Weights of a small mixture-of-experts language model, trained from scratch on English Wikipedia: 35.8M parameters, 128 experts in each of 7 layers.
Below are experts of layer 5 (counted from 0) of a mixture-of-experts language model. Rows are named gate (a neuron's input weights, with its number), up (a neuron's input weights, with its number), down (a neuron's output weights, with its number) and show model dimensions 0-159. Each number is 200 + 20 x the weight over its row's rms, rounded and kept within 0 to 999.
Before each expert's rows: a language model's description of what the expert responds to. This comes from a sample of Wikipedia text that the model never trained on.

# expert 30
Tokens inside tables and stat legends: row-ending pipes after separator lines, capital-letter abbreviations like GF, FRA, and = in keys.
gate9,191,201,191,208,186,215,215,236,184,171,192,192,179,200,204,215,197,175,211,184,203,210,194,215,204,193,222,191,203,219,202,144,211,195,189,217,199,232,209,184,220,207,173,234,158,210,188,181,225,211,199,219,197,191,276,228,159,192,182,199,196,191,195,202,190,194,205,182,213,161,189,227,196,200,198,218,179,205,189,204,167,200,195,227,153,221,206,181,215,171,195,224,224,234,171,175,224,223,241,181,185,204,177,189,201,205,195,222,226,221,178,221,196,172,203,233,184,214,176,186,202,186,199,234,190,192,206,192,219,177,211,220,197,200,205,213,221,192,209,206,180,206,136,210,222,203,207,170,198,195,182,219,171,214,202,214,206,246,223,194
up9,210,224,190,191,161,191,222,201,208,229,195,178,192,233,226,163,187,220,220,209,186,203,159,222,181,176,194,209,171,180,230,214,199,188,194,217,205,219,201,206,172,234,172,200,197,204,238,189,242,186,170,190,178,195,232,207,195,184,180,219,170,185,191,242,171,216,195,214,164,197,216,217,216,204,200,194,183,180,225,204,206,191,223,218,202,209,192,234,200,206,203,162,203,191,193,187,199,220,178,174,182,168,183,201,194,230,228,213,195,171,218,203,166,235,160,206,152,213,248,204,167,192,210,177,209,182,163,177,194,221,189,194,207,174,188,229,210,195,187,189,216,218,197,210,198,185,200,219,226,230,188,194,242,200,194,197,182,199,214,194
down9,196,239,170,216,184,194,188,214,186,190,192,213,176,189,222,239,210,198,206,196,160,197,209,208,208,208,212,204,210,224,177,182,174,171,188,222,231,214,192,188,196,212,196,186,199,206,220,185,221,196,196,211,213,234,241,217,218,216,182,186,221,185,190,170,216,230,194,180,206,212,188,173,183,164,202,243,201,162,165,201,194,207,218,213,206,200,188,224,156,167,183,220,188,239,166,204,196,205,198,201,196,183,165,213,210,187,193,199,222,244,186,187,164,197,182,190,232,209,222,209,156,147,243,213,173,215,195,165,204,214,205,196,210,175,170,188,210,190,158,209,204,223,186,225,221,214,206,214,212,213,212,201,190,206,203,180,170,225,196,199
gate10,211,215,185,210,208,207,193,209,177,211,248,178,209,213,229,181,212,212,179,217,181,216,222,199,195,198,171,220,189,178,191,199,194,206,182,186,187,212,219,189,188,193,189,212,191,218,231,227,207,167,219,197,224,165,155,161,199,237,207,185,180,193,169,215,177,207,230,178,191,185,179,198,201,201,209,194,171,192,191,240,205,187,182,237,210,184,180,185,237,190,200,172,210,221,209,180,233,199,184,199,183,227,223,216,219,187,223,206,236,192,179,222,188,178,185,229,199,197,184,215,239,209,175,166,234,209,206,195,181,206,179,218,208,176,184,196,192,193,235,223,180,184,224,200,215,196,176,213,165,169,225,178,195,215,260,203,194,228,229,193
up10,182,201,211,225,221,183,199,189,190,207,220,200,231,229,165,208,172,225,186,183,197,212,215,219,184,230,183,238,188,200,192,212,209,230,222,138,181,236,191,178,197,195,162,219,197,192,184,232,180,204,237,207,190,212,201,207,196,210,219,204,203,212,180,195,176,170,201,204,182,185,242,220,213,203,185,211,198,212,195,190,220,169,198,215,192,171,184,228,217,189,200,167,215,196,201,219,216,196,188,162,212,208,240,182,212,185,213,205,191,184,210,197,175,165,221,210,224,215,174,220,217,192,209,158,228,208,230,189,163,185,181,199,209,202,205,187,179,258,215,188,205,189,198,191,190,177,175,189,243,185,229,177,230,201,178,211,199,226,224,182
down10,179,155,206,197,188,223,180,165,191,176,198,191,220,167,254,221,201,227,243,223,186,191,191,200,214,206,217,204,222,227,205,200,193,195,172,204,174,215,217,186,210,225,161,187,201,182,212,200,188,171,218,196,229,197,191,199,203,215,214,213,178,201,225,168,209,224,207,224,207,194,212,198,212,218,207,209,237,203,192,185,195,197,200,169,184,220,208,208,203,189,160,225,207,211,240,215,202,201,217,210,178,233,216,236,196,230,162,193,201,220,155,177,179,185,211,215,193,168,172,202,184,214,205,210,182,188,200,236,216,211,223,172,205,158,232,213,208,192,224,167,208,207,232,203,173,212,172,189,212,199,188,183,202,211,197,249,233,184,184,216
gate11,213,213,217,166,175,186,213,187,196,208,177,193,211,229,194,211,190,187,208,190,164,191,211,148,211,179,179,189,204,192,228,191,182,210,226,206,203,164,155,212,200,200,201,223,232,200,196,198,217,220,202,181,226,166,212,197,188,157,223,203,211,197,211,207,214,190,202,179,183,192,175,226,184,202,205,186,216,215,205,232,224,187,247,193,206,209,228,224,204,207,216,196,189,189,231,223,197,194,203,176,239,163,237,190,222,199,210,199,193,178,245,189,216,159,180,226,201,214,200,205,208,185,202,179,182,231,224,192,177,189,192,217,196,191,166,213,167,238,197,191,243,188,208,181,199,256,195,193,186,198,194,186,201,238,162,171,200,221,197,188
up11,215,187,199,210,241,194,187,205,219,208,198,181,196,200,178,211,197,236,211,168,211,173,179,205,209,197,208,190,204,216,189,234,187,170,205,169,207,241,216,173,227,207,234,198,157,197,184,225,190,195,192,190,191,212,195,183,181,205,178,187,207,215,173,203,221,171,229,209,233,201,200,200,222,213,179,193,176,199,183,210,151,213,195,192,219,238,187,161,200,204,192,239,242,196,160,201,228,166,219,185,173,201,198,201,157,175,188,176,218,199,194,212,215,170,210,189,203,172,218,193,200,189,195,193,191,215,229,187,182,241,200,195,205,210,209,231,206,211,172,168,200,224,209,189,201,216,177,165,199,170,212,190,201,174,226,201,228,167,149,205
down11,190,192,211,223,170,204,211,219,194,188,238,229,211,235,194,188,233,214,165,166,219,204,185,212,196,203,216,186,206,196,228,157,241,205,218,165,213,214,240,229,195,192,215,175,169,236,243,184,198,206,170,221,228,201,201,210,185,204,193,168,184,187,201,233,201,180,222,183,215,235,192,216,221,175,200,192,192,194,203,177,184,229,207,210,223,180,203,199,192,225,193,174,192,216,199,153,176,192,187,213,173,180,182,186,192,186,198,169,196,219,195,190,203,259,199,186,204,170,176,176,194,209,194,181,208,166,244,185,194,197,187,227,205,205,184,200,217,204,195,184,208,179,190,227,208,210,176,196,174,213,204,216,218,202,170,219,183,157,199,193
gate12,161,175,217,178,176,198,228,217,199,182,216,200,207,172,210,230,229,226,176,208,202,215,197,225,176,201,184,182,140,200,172,207,172,200,177,192,175,180,219,220,208,175,198,186,241,207,212,192,208,197,195,214,203,228,214,235,192,223,204,198,200,178,208,208,222,188,233,178,221,200,203,227,221,199,200,240,210,195,208,187,164,208,194,166,189,207,225,210,208,209,226,212,208,204,213,191,188,195,185,188,187,202,204,214,199,211,216,180,206,235,181,187,214,197,192,139,219,217,165,209,230,197,198,189,185,227,216,242,203,173,233,209,197,221,178,159,194,205,200,243,197,191,185,263,172,185,198,180,185,207,201,217,209,222,199,233,202,203,197,179
up12,215,218,193,198,178,198,150,188,239,204,165,203,184,229,208,228,193,173,218,173,206,171,203,194,229,193,215,193,198,206,214,173,221,185,191,197,180,235,194,182,199,216,187,201,174,214,218,204,218,221,185,206,173,180,251,220,170,186,174,200,237,214,205,202,184,184,204,200,177,220,204,179,202,222,195,213,201,221,243,222,230,181,205,199,182,189,181,190,234,162,216,210,206,212,184,198,160,232,191,193,230,221,194,175,208,216,206,208,197,196,176,241,171,233,180,233,202,206,207,177,169,197,201,195,208,174,183,174,161,218,187,171,179,208,233,224,204,199,227,211,201,200,206,205,226,216,185,213,205,212,206,221,169,197,187,191,225,230,203,242
down12,203,207,191,204,189,235,185,240,193,185,190,234,206,193,195,165,223,226,211,187,225,223,190,179,189,184,177,216,203,209,257,203,201,234,155,198,179,203,200,186,226,223,173,209,209,193,199,207,231,239,193,194,207,218,213,216,204,181,184,203,204,194,204,225,172,177,201,187,195,201,206,186,197,194,191,209,192,194,216,223,197,193,164,181,221,203,231,230,241,194,195,194,204,218,211,202,205,180,202,198,216,176,184,194,185,198,184,208,178,228,209,210,201,177,202,178,254,215,201,202,185,187,211,246,217,193,198,223,217,210,209,187,165,199,193,180,195,191,220,175,176,184,172,191,173,257,157,211,219,235,260,207,173,179,228,224,192,214,204,199

# expert 34
Table separator rows and cell pipes after headers, plus capitalized starts like The, New, An in table cells and titles.
gate0,240,185,204,201,208,215,212,224,184,184,216,227,208,165,180,226,205,164,174,225,224,191,164,191,158,188,243,232,199,205,189,169,173,178,206,200,206,221,208,193,197,225,200,212,208,211,219,191,178,202,197,206,193,195,200,213,203,177,214,190,224,183,186,232,216,185,199,185,204,193,185,163,174,215,217,217,227,186,232,213,224,195,224,180,217,172,189,210,220,216,213,230,221,219,195,174,184,197,255,220,210,218,148,159,175,182,200,207,194,200,185,174,190,182,165,169,240,209,191,224,216,176,197,185,182,208,220,221,237,204,171,215,191,218,200,201,187,198,199,205,202,196,173,215,217,236,226,193,178,199,205,232,189,206,204,193,205,211,236,175
up0,210,208,193,165,173,172,212,238,204,218,220,227,218,189,209,212,225,193,213,223,217,211,164,209,195,227,195,223,193,200,191,182,177,183,224,223,220,207,223,189,188,204,200,223,208,220,206,220,193,204,207,216,186,198,200,205,205,186,197,217,235,196,189,228,164,191,186,189,200,204,170,177,177,204,222,194,232,209,209,219,197,189,220,188,222,169,171,218,221,199,225,213,202,179,150,176,162,191,222,227,208,241,194,200,204,174,217,186,231,186,224,178,183,177,228,174,215,205,189,233,200,193,205,228,190,204,233,210,233,203,187,215,181,217,213,178,194,185,185,199,171,186,167,217,172,229,234,194,162,213,201,243,195,172,210,217,158,235,209,169
down0,216,210,204,202,179,202,216,199,162,208,183,225,210,181,195,168,182,210,192,146,220,215,200,215,217,216,184,202,200,186,199,218,201,211,190,190,180,182,206,210,177,185,150,183,183,206,224,177,189,190,177,175,214,207,232,188,220,218,188,187,238,210,183,236,208,199,195,198,201,200,189,170,212,215,182,187,241,234,201,196,201,197,175,170,203,205,185,176,195,225,215,196,201,188,200,215,192,127,212,198,235,147,190,193,178,169,179,210,180,216,201,261,212,188,183,196,172,204,225,168,210,190,196,174,188,229,205,211,203,186,216,212,182,215,192,219,225,233,197,170,196,198,196,194,227,188,218,184,195,195,188,215,213,225,176,189,215,248,211,180
gate1,214,209,199,208,202,183,215,204,174,203,199,183,194,177,237,183,200,178,193,207,199,225,197,174,212,216,170,246,182,162,203,203,215,225,215,188,225,213,199,200,203,184,202,195,196,179,188,210,234,197,194,198,185,203,191,200,204,205,213,196,175,219,187,194,201,169,208,195,170,174,211,211,198,173,230,169,195,219,178,235,183,175,210,214,226,172,164,201,202,200,194,143,167,200,211,214,231,206,235,210,207,147,233,184,218,221,210,186,203,179,172,218,191,210,177,206,183,199,202,202,229,231,196,193,197,216,197,235,227,173,185,197,162,180,174,159,165,230,234,175,200,203,223,195,239,186,233,204,217,187,205,191,205,214,214,155,183,196,176,209
up1,224,190,220,194,239,162,203,193,205,206,182,206,222,194,187,198,207,175,194,234,181,185,186,185,214,195,190,197,176,205,168,187,195,175,215,183,216,226,179,247,220,214,220,209,206,211,221,210,223,185,222,218,216,227,200,209,209,202,163,174,190,236,206,224,202,171,204,202,251,206,210,214,203,223,183,197,209,233,174,191,187,209,194,200,187,219,173,212,186,185,206,204,200,226,207,209,204,188,205,194,181,198,193,201,186,180,189,191,245,199,213,216,164,181,215,245,169,175,207,237,250,221,236,173,230,216,229,194,230,215,193,211,194,249,207,205,196,214,239,161,195,196,225,181,226,206,179,187,178,208,200,187,217,215,199,174,195,174,199,229
down1,179,203,198,171,197,215,182,180,205,169,203,205,184,224,213,233,204,179,180,184,187,186,176,203,202,171,192,207,208,235,219,203,218,180,186,174,152,245,214,175,188,175,238,196,189,168,204,189,178,201,201,204,216,171,233,203,219,164,204,205,185,217,214,178,164,196,172,184,207,216,191,199,231,160,186,203,224,204,208,195,183,219,181,228,181,207,204,200,180,197,207,192,183,219,196,181,206,174,182,173,197,206,231,225,169,190,164,186,206,210,185,139,198,199,159,203,204,193,149,177,176,181,219,203,232,194,221,178,173,200,184,231,194,201,199,225,233,203,199,145,211,211,199,207,200,190,180,230,219,195,194,182,213,188,194,189,194,204,198,190
gate2,182,203,202,221,207,212,221,176,168,201,217,208,205,217,221,200,221,218,199,216,206,182,227,192,191,180,241,194,209,203,188,187,205,202,165,196,195,169,204,222,223,197,192,216,221,233,213,181,219,188,206,202,185,200,213,194,244,192,207,219,176,195,203,184,200,182,223,190,193,199,183,217,179,210,189,210,228,199,210,204,217,201,217,230,170,184,201,184,235,207,148,160,254,208,231,183,208,186,192,176,189,177,185,191,224,193,178,202,190,226,247,236,183,176,187,230,207,210,226,209,196,207,205,178,225,204,150,208,204,209,227,167,239,207,184,213,207,257,183,188,187,198,189,212,212,204,216,152,201,170,201,158,216,178,203,223,186,209,180,212
up2,189,199,230,195,240,188,193,212,192,205,198,217,227,194,220,223,194,226,202,188,151,203,251,197,237,235,168,191,217,217,220,216,174,194,203,182,181,175,177,206,211,209,199,165,233,209,186,177,224,217,230,207,223,194,219,171,199,172,221,205,195,232,198,222,227,208,241,194,192,182,184,236,190,190,180,184,174,156,176,237,196,203,202,219,203,191,192,213,247,195,150,215,207,196,207,211,204,172,183,201,214,179,195,178,183,186,192,190,193,213,204,188,201,165,182,195,185,156,185,161,171,200,193,198,195,205,224,185,191,206,176,190,235,214,198,202,178,200,227,221,197,214,222,181,175,185,224,179,208,179,190,193,188,205,223,226,207,194,204,220
down2,206,210,232,185,196,172,233,228,215,205,159,189,201,199,154,196,193,200,185,207,211,194,206,193,231,223,190,211,217,206,184,216,195,214,184,236,189,202,182,212,196,178,237,219,201,191,188,235,193,204,208,230,203,198,201,245,184,192,206,211,191,224,238,166,207,213,194,221,227,179,202,193,206,225,189,201,204,173,227,224,155,198,178,151,208,222,225,193,244,209,206,154,205,180,198,208,202,194,173,202,207,223,213,176,238,207,187,171,231,207,223,200,212,162,230,197,225,176,193,204,202,174,190,159,177,177,197,214,190,243,196,195,226,209,177,187,192,229,232,212,174,188,208,197,222,173,176,194,179,194,168,192,193,202,184,201,220,201,181,197
gate3,189,215,213,227,201,211,239,169,219,227,187,223,212,215,206,191,228,193,213,205,218,168,225,175,213,178,153,195,168,196,206,208,214,188,211,175,208,194,191,213,194,219,219,206,186,205,219,206,219,189,214,228,208,200,186,173,207,220,179,204,181,166,138,211,194,206,194,162,181,243,237,214,182,194,187,180,245,151,180,225,219,218,210,175,238,195,209,217,218,232,195,184,212,250,192,195,211,197,196,198,208,204,220,195,168,165,194,192,228,208,206,182,202,180,218,192,204,201,190,237,188,213,215,157,189,184,202,163,211,200,181,198,207,184,179,199,180,214,213,217,179,183,227,162,201,207,195,165,206,216,183,186,183,216,192,186,190,217,205,184
up3,207,201,228,176,223,237,196,165,217,208,243,198,195,202,191,229,219,197,216,187,204,154,212,180,195,175,199,188,187,194,200,231,237,219,217,155,212,214,163,193,188,218,186,188,185,206,207,206,245,215,210,196,218,182,183,197,169,184,207,201,223,213,200,189,147,223,198,153,189,164,198,222,204,166,181,215,227,181,192,204,204,233,245,214,202,211,207,221,211,244,176,205,224,216,220,197,238,188,194,205,207,198,217,183,190,165,206,204,212,181,225,192,195,175,232,196,217,227,192,197,215,217,179,167,174,176,199,185,195,219,188,174,204,182,181,201,210,171,228,195,202,188,188,164,187,190,188,184,196,216,193,209,217,205,220,201,188,237,217,180
down3,195,208,188,200,176,169,183,174,144,187,221,188,207,222,207,159,211,215,208,174,179,146,189,192,232,189,201,204,184,205,226,217,189,221,193,168,219,242,189,219,176,203,185,181,189,205,179,215,215,190,187,198,201,182,147,188,218,208,162,154,220,212,214,192,217,193,197,182,194,220,199,203,203,196,230,196,226,202,216,205,139,185,225,188,204,221,186,173,188,178,170,206,215,210,211,230,207,163,224,176,200,213,210,194,235,190,200,205,200,190,234,205,228,180,178,185,193,180,220,200,198,202,224,183,203,221,201,177,201,225,175,200,187,183,170,214,205,191,203,205,195,153,174,170,213,178,172,186,196,203,193,195,209,223,177,203,214,208,162,198

# expert 40
Single capital letters starting a word after a space, especially in all-caps inscriptions and names, as in TO, REGIMI, A, Portuguesa.
gate0,239,186,119,216,182,203,236,197,194,191,196,206,190,196,217,155,226,191,227,199,222,185,205,202,180,192,218,227,202,156,183,176,200,200,199,242,268,198,229,162,247,207,183,196,189,196,183,210,191,196,235,208,227,185,194,183,194,187,215,189,203,170,197,209,205,201,173,209,202,216,198,224,199,190,218,234,191,184,194,210,180,205,202,187,198,213,168,189,211,204,188,199,201,207,204,225,178,251,247,207,196,178,200,182,209,162,181,207,199,218,198,185,210,194,154,184,193,208,225,216,204,197,192,186,170,190,209,192,211,200,208,199,203,190,207,178,172,222,165,204,193,216,181,210,215,184,241,211,209,196,179,191,219,196,219,208,213,201,224,211
up0,246,217,157,214,186,190,212,220,188,203,214,195,230,219,237,157,181,188,195,200,197,190,210,210,254,217,235,211,213,157,176,195,193,209,184,205,254,214,223,181,209,195,191,210,166,216,188,209,195,199,173,203,211,198,200,183,204,208,196,201,221,206,209,210,212,167,203,183,185,205,195,189,207,186,211,211,193,179,188,202,209,202,210,183,209,208,177,182,171,197,141,214,231,196,190,224,181,215,229,207,183,182,213,185,218,171,196,163,231,205,210,210,193,212,179,190,201,194,205,226,192,229,171,182,220,178,236,224,207,245,198,223,169,203,224,194,215,213,173,195,194,196,195,239,216,145,212,194,204,202,146,178,213,205,195,185,206,201,216,200
down0,210,204,211,210,194,211,185,209,190,179,253,227,172,178,204,171,156,190,196,197,211,215,159,190,199,233,172,193,173,178,200,169,197,221,165,201,199,175,190,219,223,211,215,236,200,181,218,186,192,186,207,223,173,219,203,217,166,221,220,186,217,252,160,194,169,198,199,199,165,205,203,152,206,183,200,194,183,207,180,158,194,207,177,223,190,212,193,188,213,221,189,200,210,199,179,201,193,190,186,215,187,201,195,224,228,180,174,209,204,165,217,210,218,214,183,242,220,217,194,210,210,198,242,212,197,202,231,205,204,222,180,224,162,205,199,199,177,155,208,201,193,218,234,187,223,158,217,197,200,215,228,208,204,185,204,207,218,184,210,179
gate1,233,176,175,161,171,180,214,193,198,168,207,262,209,207,222,181,204,175,189,233,231,195,195,201,183,197,197,179,174,160,190,201,205,183,207,218,197,202,192,244,176,202,186,206,222,199,218,201,200,177,222,191,213,171,191,192,215,177,192,222,175,184,231,178,188,223,181,170,210,212,179,223,146,209,164,192,206,236,194,235,226,218,209,240,227,190,201,184,211,181,206,208,205,197,216,217,212,203,177,175,208,211,186,225,225,162,191,190,198,212,206,196,176,194,167,204,205,215,195,228,212,197,183,212,194,195,205,208,220,151,188,194,192,238,219,196,191,189,195,200,183,180,184,166,223,198,238,166,210,223,194,198,200,186,209,226,204,199,169,183
up1,168,228,216,192,228,188,184,194,216,217,175,183,189,215,200,206,211,230,166,208,230,196,219,212,200,225,198,221,189,214,182,197,197,218,174,171,215,188,205,172,224,171,211,214,188,196,174,198,181,214,190,216,176,232,212,210,167,187,207,208,202,232,148,234,193,171,190,195,186,203,184,196,249,195,198,214,193,172,221,144,217,166,203,179,178,174,213,199,193,210,184,177,190,201,200,216,219,204,185,204,196,204,218,200,230,230,183,219,170,181,207,197,188,209,221,170,201,191,149,174,193,179,186,215,178,210,197,165,149,208,200,207,214,232,208,181,184,193,184,178,208,233,222,232,182,212,162,196,209,183,217,198,186,180,209,194,182,189,210,237
down1,211,219,210,199,190,211,228,209,205,217,158,182,226,200,215,164,184,158,224,196,240,170,229,194,205,180,203,194,193,187,175,209,216,201,206,203,208,204,216,161,186,189,201,212,175,175,203,213,220,226,200,186,237,200,203,202,172,138,203,180,190,161,204,185,218,154,232,203,200,174,202,181,200,240,192,226,197,182,214,200,191,177,210,181,219,188,200,217,189,195,220,215,180,216,183,198,181,224,188,197,185,208,178,191,202,211,195,216,209,192,209,200,223,160,172,178,214,212,230,183,178,197,242,183,166,225,188,224,165,223,199,198,192,187,207,222,231,201,189,234,195,187,206,161,201,202,210,227,203,182,186,192,256,175,189,192,191,167,190,221
gate2,222,190,215,193,160,213,144,196,198,170,200,208,208,188,209,233,193,203,231,221,187,228,196,196,197,207,220,237,177,193,152,206,220,200,196,189,212,204,200,210,215,206,172,185,191,163,221,215,198,196,209,208,215,193,218,233,211,247,179,206,210,205,216,203,189,212,180,170,245,221,245,195,232,213,184,224,199,203,184,226,194,172,199,226,215,175,168,204,189,206,155,199,204,179,197,218,194,187,218,195,196,208,187,226,185,192,229,213,207,217,213,213,196,171,182,175,222,191,228,215,205,150,197,251,231,224,225,216,216,216,223,188,170,177,194,205,235,192,201,221,186,192,218,240,214,222,193,197,171,212,190,218,211,192,205,197,200,222,213,206
up2,169,225,168,186,196,179,227,234,214,218,173,224,172,201,195,191,193,172,208,204,214,189,244,198,194,174,207,207,191,217,197,179,196,228,198,185,204,213,223,195,204,160,183,198,186,241,180,185,193,208,201,185,196,211,189,198,203,185,212,177,191,194,205,204,221,196,192,224,168,191,176,227,175,219,215,198,199,225,225,196,231,210,195,197,175,250,198,220,222,173,224,187,205,228,223,188,243,211,228,182,211,186,245,161,192,233,193,182,188,161,189,213,179,213,213,226,194,213,196,178,174,206,231,204,177,171,207,173,177,188,222,204,215,215,213,208,181,165,199,187,208,222,209,213,216,213,232,184,208,188,222,162,207,233,156,206,206,165,181,200
down2,209,185,209,178,220,206,218,222,189,195,161,183,235,183,220,170,212,210,195,221,191,199,223,163,209,202,221,237,208,177,184,245,203,188,204,207,197,180,208,210,140,188,240,210,221,168,204,193,199,208,193,193,237,189,186,198,166,180,180,201,182,181,191,189,225,193,179,168,190,210,190,199,189,205,200,218,165,198,194,198,192,219,231,186,171,215,221,206,191,240,221,213,222,180,225,213,207,163,220,179,172,177,200,221,228,225,191,202,224,196,201,202,204,209,159,210,168,190,192,188,154,196,204,204,226,175,211,171,219,188,224,231,226,213,196,223,198,243,228,197,193,187,185,184,179,217,191,211,189,187,172,180,178,179,194,203,187,163,204,222
gate3,199,255,252,194,210,202,198,237,193,182,199,192,188,194,187,184,203,211,239,202,238,220,217,174,208,169,179,206,212,186,186,202,190,215,207,186,203,209,175,165,198,174,207,177,201,204,194,191,200,212,185,207,220,234,177,180,198,191,190,196,176,201,212,208,178,193,201,186,207,225,236,215,193,178,188,244,216,199,190,208,219,191,223,192,176,168,176,201,184,203,201,183,172,201,187,188,210,150,208,164,211,172,226,220,235,213,202,223,233,156,227,196,190,207,184,167,173,219,180,212,208,222,248,214,207,182,204,220,179,165,207,202,189,201,218,185,192,253,219,210,212,206,202,220,216,215,222,214,179,222,190,175,229,214,171,187,193,205,213,220
up3,228,219,239,172,225,212,175,205,182,146,213,195,222,188,215,209,192,186,189,200,231,211,194,190,197,201,200,198,172,182,198,195,196,184,181,186,208,202,189,223,185,140,235,189,234,202,224,170,196,190,222,189,215,224,216,215,198,192,198,186,220,196,222,184,219,206,154,179,217,196,212,221,176,251,192,234,215,196,211,193,233,182,202,242,196,183,188,199,215,175,166,168,195,205,194,198,184,196,186,181,226,175,185,203,201,188,174,192,195,158,198,210,192,211,227,197,193,195,223,203,224,180,202,229,227,187,223,207,215,206,221,232,205,226,208,250,197,198,160,184,181,161,206,213,188,180,191,204,178,217,202,198,198,165,231,204,176,169,203,199
down3,193,220,206,186,252,193,193,202,169,197,200,190,205,188,190,221,204,233,194,210,201,218,149,252,201,207,230,211,201,171,192,187,212,201,224,200,185,176,236,191,190,183,234,220,205,187,187,147,211,225,187,221,198,184,224,171,209,193,238,208,228,202,191,177,189,185,191,205,177,209,162,228,212,195,169,206,217,199,202,223,169,187,203,186,200,193,190,204,175,190,199,257,239,199,180,188,170,195,218,184,192,198,192,203,235,196,170,222,212,214,181,186,213,205,201,191,236,202,202,193,188,213,222,227,191,161,202,192,190,220,207,203,184,206,207,219,235,186,191,190,178,195,202,247,185,217,202,184,194,220,166,200,231,176,169,217,195,202,156,206